{
  "experts_per_token": 2,
  "moe_layers": [2, 3, 4, 5, 6, 7, 8, 9, 10, 11, 12, 13],
  "router_score": "softmax",
  "balance_bias": false,
  "num_key_value_heads": 1,
  "positions": "rope",
  "qk_norm": false,
  "attn_scale": 0.0884,
  "parallel_block": true,
  "learning_rate": 0.00134,
  "warmup_steps": 200,
  "schedule": "wsd",
  "decay_shape": "linear",
  "max_steps": 6097,
  "dataset": "wikipedia_en"
}
Below are experts of layer 2 (counted from 0) of a mixture-of-experts language model. Rows are named router (the router's row for the expert), up (a neuron's input weights, with its number), down (a neuron's output weights, with its number) and show model dimensions 128-191. Each number is 500 + 50 x the weight over its row's rms, rounded and kept within 0 to 999. Numbers have three digits each.
Before each expert's rows: "raises" lists some tokens whose logits its average output raises strongly, later layers aside. This comes from a sample of Wikipedia text that the model never trained on.

# expert 5
raises: "°", "%.", "nd", " km", "%", "C."
router:508460514525503478491443477509467594554554476483520464494447403498447479499491536533516466516530542497493398467513491478486632403522485543475501527506484445566530648482594477464427464448535470
up0:442526464541604517484533556528448524498422612548528449407487449531584554487556501528541534439541481556556572467525387516527502552561576417526476429545473519502517540534493469545520491543511527
down0:529486466431403476539521492553539538452546497475556489409473533499457575497482489454435445546489587489491537549452454586545463403479560511490611476423511469547510445529383488544510451499424571
up1:515505531491534599474469455540508512544505443529454463498484465565591438448476566515519585505524457584471457400482496543569486523569394479394491590507390501419439460454437509466579506512461541
down1:540396471454476484500491400394518577511495479474539470482436523497522595468540533486448528503657439407539512607493495365525590521479514401487478444489531575606579523519565538498404522492512543
up2:440518497609524500431495575487470571571599534479448405443508480397405404573533457601485518477540450551446468444541481471513550457448502474551515495608467464549565561564527484561530509558499634
down2:521565478466495440550507456551534427526463498419536553562526549499496509462409514563507437465479519386395460474488525554470502486593521448503475517487551520538470382518471552451491508507501541
up3:478510467489447481564579593561468566544516515479512463512546527599457540542502517584455430532557516524495499553372542575521442506449506523539561593456487516481468485475607541450534504431550407
down3:527513488413503491537467504533465467465559501516526514518537559601523466564534513526424611418381421419547514574499499429416518537451383546520514492475564477486451419474492592522506581370531570
up4:477502489448472394581556497524536504523513439592638517526496567549538514440411468507518589488511493549441448510545521482536488529468515526468549533516579475460515460493590476541466490506579482
down4:412497508534474517458497543480567431388535611525451464472545507478502506590484494431504484525420532514546544604521483415522487496546545573565481494571453528529434445541571496508511544591548496
up5:530528466425611603444537497489578451411483476514613544456487518507509481466532465476457492450496486496463550442586497483551465486486473621406524520505526530478512571479564445500445510507577512
down5:450557558553497393498505446460477488474461605512486517524562512514470541492472487505596502541463473457547496540534564497496551502509462549439521501496470539501495458542495509549518558468495486
up6:399515449522441502453535468514494497495510463542468525449547406423582527557474465486472520465539490518501424496507515603502520501466529411482613515504465519458439545525552524530479539551556502
down6:483549574488527473622425386471575436479494449502503491580412465557474445528485579503476439529531523505553560553390449450514541516610479533527523505459444564419559408467573511537560508542490539
up7:423510472411492456493542565419454488442512678448532404325553501471506487657509540478426444520417616463536515513593518490392499450550448469530491451512439445444480510504463632518523520463519491
down7:418519537530525501473481467555533450517438453443583442608455565492618599487404467547604414480607448466498535432455544534518522437555637420506468446476528458502456513457419458412531485496506559
up8:437485450513543451439523513625499512478494406549407558419476477481463496496445632554516505500524491515493502540466546531411480470497510615513460631508503474512503464523555465493423483363486551
down8:508491479541589515468596531521513555545458511489407616450481465531471550400556460574517489496615460426531493558564571523635580535566522486473461568524500518422577545432393402502602460483473491

# expert 3
raises: " Province", "/A", " Supreme Court", " style", " Governor"
router:539509460466574502468445497493467507543487630575497457594570532485468471485539484514485372473526516437377489519553557506437418410484513452496602502490504522543521590505528579427534548514419444
up0:480463444449565430491454505526512555484457551492461467442525489497485544442599472519616458483438536483426462545540420493459426433447508462624547505509481480543454502453516582496539567470483432
down0:485448440482588484455595472516485405492467456480593533415596578488491556497543444454560487563493487545528467525496492540608578420448509458499527450573498452540434584517469440441463452455517526
up1:467562488499511509562412554403464437498466500501502505490498549456568443471522570476492452494507530447434560509524514530559491446455502566485447440497476425382569475517477434471489458552459416
down1:480518566561500511519569473512513529460537430482400665454542547557450629501512429530432460469521436604519476440516498532492498456508466551477550571508562508541469516465470519406472628451493543
up2:469542598498529522441571457519466558439534462534517506544479506437525485448425549476594439496529455556510492581500584517496453495552433507460498473473597457492603568481478540431574504578501446
down2:439547501449538488452420495453518497507461542434478476485502465547493551427458460437524562531530526495626489555479429551532502536443497540403568477443518508511554577484490486527415561434459478
up3:509535508377581560538537539465598468502578485437456503432572451489535526586530483535484504524495518503443510489533483482480456475456556589470507527526451554534585486492527442502446522470461495
down3:470500505426519527560506522445496459478477444512492538474500536483450573435481510445521487539501583399497543479448494456550410469444455504410495562514581478494456485528441506390476412493617576
up4:501524465382457418487505474511483425459439558512550527658450443506491539473522575461542535464528462453472458527489492528471461482534531526512566477473404533517473467576505601521524504495517520
down4:472475536590512538499479526519381475578509524464454435472470489512564521459497576455490582456496489443547518507551490482527429538462460512538565462479493399518549589508559442555505442510479471
up5:541527538418556481462524574427455531456430468505453422534418544501550546534439453628508576435513589425536404473419580453502533573542478458414527553535443505604500519560551504444504636579570487
down5:544556614605460477472535526477541457601479453544473461488487597486546438452474496483580508479508493560443563469531571542468530518535518555581488495404620508581466482437454489549416397418499492
up6:565541506443442511530418595524455489466509506579515583498567515500497513518569616439448542510427517517459467482463370446432545570525524524532548509584517587458437452511508481553542519518436471
down6:485472495470444524492566500457501530477501367461449496429378525462552458503464479541613449571440380427581501476510531456458420476601431549530531462515544463499460442481586490486449470526448396
up7:490540506514471489562493597426561481497459511479513430511426452535518331520480493528519441497503483534470479517492464513491479530433471467561544545490490476521514542446471525382525464443521527
down7:454445424482429540500440493449478497486512420483516498521471426452482511492514402605566546519505497588528521506485406491494505462503545576476451538533521537428676411445455395449437565496492502
up8:541544412450361542492477568423482345458537539452504529432544519555500536531594542504458489512539441497554477436528485462433483435463433515403390496404502413485453488563613539451551450448473562
down8:532617514525561518474388492426463481466491529499490512508556451565515510431352427546470552510509479446494504543483505505422500463522515540415462548490532635537550559479564480534517571493469544

# expert 11
raises: "ender", "azz", "amp", "ail"
router:556583482456498517458445491418564568486566423473576495504594469435481439517486497525498507470537493558446476520516506394494590548586489395532467551504615459534590456522561576477452589573515503
up0:577495437573486477505479500541479546533423498499514547559488504534441513607454545522510562546522436514570567535541546494558514486447414479516394453545467473545532433547569483476466553527443507
down0:452498496493507439510593418533500502542480563485374582436461497495524465446341643444444531480501442559490613513493452459543500559504490483482610474534617536467505464450538549440400516495525540
up1:547596461518515473491431396485483559371540515536536480473540569524525550495549542556511493534517552497498568485495404543537520462468521532590642543496487461440374497499439538477480455533468473
down1:418478575530529537587484531547627459408478468462534510500507498521471560529480552442472504578484515505455563549394487539512511420471452578517527523467521553427463478455416460517566487497471515
up2:511541596450508532524451442470555511472545611450520465468512508518405500474534487552558410615511539528439573465477599508507461530492455469566420485582546642536605465517451557451503616472484436
down2:523432489602515461468583497521576512481494482484529598480522423420487524511420550409505491518591471526522590516417410466504519505436508583577559461431618516438569405403517533502411499587516593
up3:572507496497558572436456498421469541534527443553471508476488604507503472626533532513357540441466474478567479470437421502423534482563525486495417440491394504566519476568545465507453410435485508
down3:463526460545513547401465585554445418448406555570483453484519540509521495509486467463504459496492555458525453447451545458535488538477523542521463480481438573499532443489482557506565368462465476
up4:528563490505601525457433477502563482489540541357478532382565539485481480522485469434513458491558418546486477495529463496536481472539515479437516628481546572476513530556472568516588548499523490
down4:518559542527576578509481444444489517490484536414629436489445559478493609487534511482523448453607456520479479513513492517480473500597487554489470539453490472413450491476438512550612447519514513
up5:569510492480489431477488424545473531464542526485319573465576515481551458536432499470461615545465576422461574528469446547452600570510486549557537535544506588568475541480460485500506435556506462
down5:512444513576500480514545397457414521682495506371624564457511470464435502498467505561468481472498458468546523408340511501513523507544471497450426462514498486481530484548521476547431572555520437
up6:509571468500500527439479502456488453532520593495452527488490405441535465592458580443562615501471548514480498527470569442602449516526456502493557508506529541520675447496479487382502535438523541
down6:499490500422513568529607502541528475482539443446427487475514511512460473401486545451499545503577445578440539432491546504507609509469483496525530554524480567429477546433613495487483465616473588
up7:553497480681582394477383534471486537564499468533524460429467481543505477477465409445633413520499558507513528521483522474507485441539597506439506553623508491519454540450504542440450568534511475
down7:477471566510525566423436495485557553451439504473557584517481454449601541547431540521546603533461489487564434468578480558478482455496443615427464493587534468558553498563406515416475491585505544
up8:519467448543454645524464475539510520533527633500441512490308414528401466485555419469501515525372530448475505454511485464487420474462484510533538495586561510526473532446550576462590485478491498
down8:534537425524447534488493570580500543543543612504470462476544449479487503579590471497464580514460496399429510465493526491438552455484519599520561586508506495573435542524444466517470510501430510

# expert 7
raises: "heim", "back", " than the"
router:474508421514515584482494526566492530458528595477476471490435501568521430534606494547523566483494438421413429588524536528489538497431542509455649437501456546557536625534421604410507498489461459
up0:600526591529597381454481517507530506502510552512435511471530484456511502510471441514450513444506457486570441578432529480500461519515494543545558492466464566512531487537571468452503579476546526
down0:514523481395506388510549480496506480403565523496488487482495515370510429482368582466421511452492421420512444550415525622404455494419456543444565565454518534454576501618526484406607581477535446
up1:433510500603510561412456572585560561475522484447386520478475527539504437509453524462404551487416558493431517448488478482588532515519428538500517478519567484450565547515415485496443447554558548
down1:522490469489592440538451503469533486443501494452611552439530510408574537582518585476435555463496391510445483590482470496514616424604477577501434409512522438479445443437439542493521479528489488
up2:456405455557563520507626466521564490577459474567405633474455500512468492510553474519483416477467435536609527532621531473607409487525446438442499483520564504494579527437628443591521683590529407
down2:480413496428505506539638525503415494524498503563508462502524525399437486463484485453541449500528455454579503502586557431531456494534474530515470447554539498471438475470661532506506524524567494
up3:542442328484566548537447422457568558529553572505502429435514578501460484473451454518512535478492526544521513522520494555574536449545532524469495572506565451478483455501492552460549533451503589
down3:498410468493490551539504563456499499538451458533463478524506603564526537560524508488476381546523568512537483449493510485511494497542504514484489457516457447474481491530496519549491445461469488
up4:458527473562500512536394461584500551384419510442430491525429520494484559473537604506470385391465441485578499436559471441507506473500504490419483473532454523503523444463535459404482465549562443
down4:483572607537546526404395523467509581489493532543544405522519525537475483563515487562416399417527432513566539519513548454463476408467469470511508531490574575497545542404501516564462443505503473
up5:501446525507590477475501503522562555544664537391464419463480529538550436549482554457506442483530522509448372451476413471442415464410541414426546428500443512515485523483571518425456519528513517
down5:592432458540446335529526544456550494431569582544506463472506433530491573537584502519535517484510488514488508545454520528465527398526496528464507447541455524494614517529384544448465448545550521
up6:507507445473541506545542511500542567504553506505471384491499571532523430519514446517544552553551553513582452507528519515457439544451562486461568483625401459534497543521555560374551465473461535
down6:521464498518509506388507439546446489492423575539482445496431516522500478513409490546539444511496491490563483535437513499504516498493572478559512465444524457450378608455496605567560469449489435
up7:536550487490535533551529468418533528424517541542453553419538587452490504562540470456494424482547443496505461540508444404508517447520479506551516486528472506456438535513539446501499520537531557
down7:534467461438456510511612502503517466507530585555508543407571502570528515497525532462508446464491544533573597481491493517476482499559491466507526485446467524533541436580521564541494578510537485
up8:611497433483453447475484510490651472541490439492462507557461505596438529540333451491535533533503583477522567488448601496542461537497507451488449581548567506498455395509475548478501479536523559
down8:443548538482503561503542513519478516501517592518519443477469497468492396531643543569454480462440504426352453544531380565434552530497480517423616402492468455597552547546524497491545531490476468

# expert 1
raises: "ette", "itude", "stein"
router:545558483579501489473427564410552548357546529545576487489542507482493458608546480578429539487463472428407502544497484460430477457553546515544508516472463526490597567496432505415483580455507471
up0:491514473554463514456492437600498544530515533533489437562582523522548532456567560556473569426534455488470493571520446525493504534557509526580495567492627484444484516579474568509523415505454520
down0:475433542598538444554455537430515510498557493566688603543510518476545487462451485412451549482462528425499516539561506495487506588548607432519486533535559423488534489559521443552512449442515457
up1:551492495485484473516471581566513421492442492485401446528459592491555531585489492478433450403427468488473544469482557556501549396543474487515532547471487488474419496486443519583542464499533522
down1:559513483471435535405571452473492519458493580529375542502457610540561486528418537556527449484541488495442449444514578595522543462505451507579499583508597444489492542534474477483530458505547491
up2:425474478523526443478613449531559541536443512571571507521521561500543479457528490454526565441502557475487543610554472461471542559478544576387460515455433433479446556481434406571423565504519442
down2:398498463451498485490528479556573481492538608526606507540447538501447548509525597475520458573557521493489514469573482422474580517442518520424410530418455518496421410516449425482481481542545436
up3:490593462387476563521564517520547569475508523477549579535440575525496500497544576480457520586484599498500477551529575507508503569443497405606508473467451421522633473563481526484542552533502474
down3:533407526548529438409526543551453516481530499491500533478461480529483503566536475509566520443437470454530549492553548413487464465516484567488554481454489475523433534479502585490493443531511607
up4:486616510474514549529486477473534475497422515571519554510496388540475448574568558444424561498495519531486509499460510586426486441573480487581529569553581452517485467538567618456422492483496515
down4:491471443453498468443457495541560525412528548547548518503449464460540494518478465523498584476400417471451393543546560555547502503450540547574516430546499591517501561454526368433561544445481498
up5:476490509496417373480614552530534583498490517497509531507592503513538401471468518510561474398539477468533508467501490619497478492549497526467433491490528509497487548438504573479458615556572488
down5:486546633523498463510555593506481544487452498529537496476437466503525484471559448519633451504523470451541454489461467515537509534451459529479445507461521582443464477519425571563462549514502479
up6:532528463534565426421564565416403476417423516411474478432476604498446519537503511488491487491509507469522477478575544513491466565502443473539528444619425445533525445412455585390523486417525498
down6:463488465537489491444548422542500538439491485482497458490509525402493519431489631485449572571476546463456487564433515484502506450462457498485500390535519468448512484549490422537466472403523555
up7:431562303539500424572461484469515537542523442466497486400543558524506492567498464590467496430490518452546529487501570555466520475521526512513463561580560544451490478516559519524524604512583447
down7:498535458494522474533497554571508485548552530537515480498443552501484518555606499493433452519544543411506536532533569543508489495502479463460542476573515550437507524492545548514446637531646474
up8:514593466554465509550426473447589593430540471393481390461549486486618558485548501541519513480529527554490532419446506468585564494526535539481456538550597454501442488534525561499509459437504450
down8:584528544522488545437537469403485501532463483420415560560465495524514500491592545485500498500552523477465519547454419486546455502507431500548499477465492465461503572532529546622499480611491521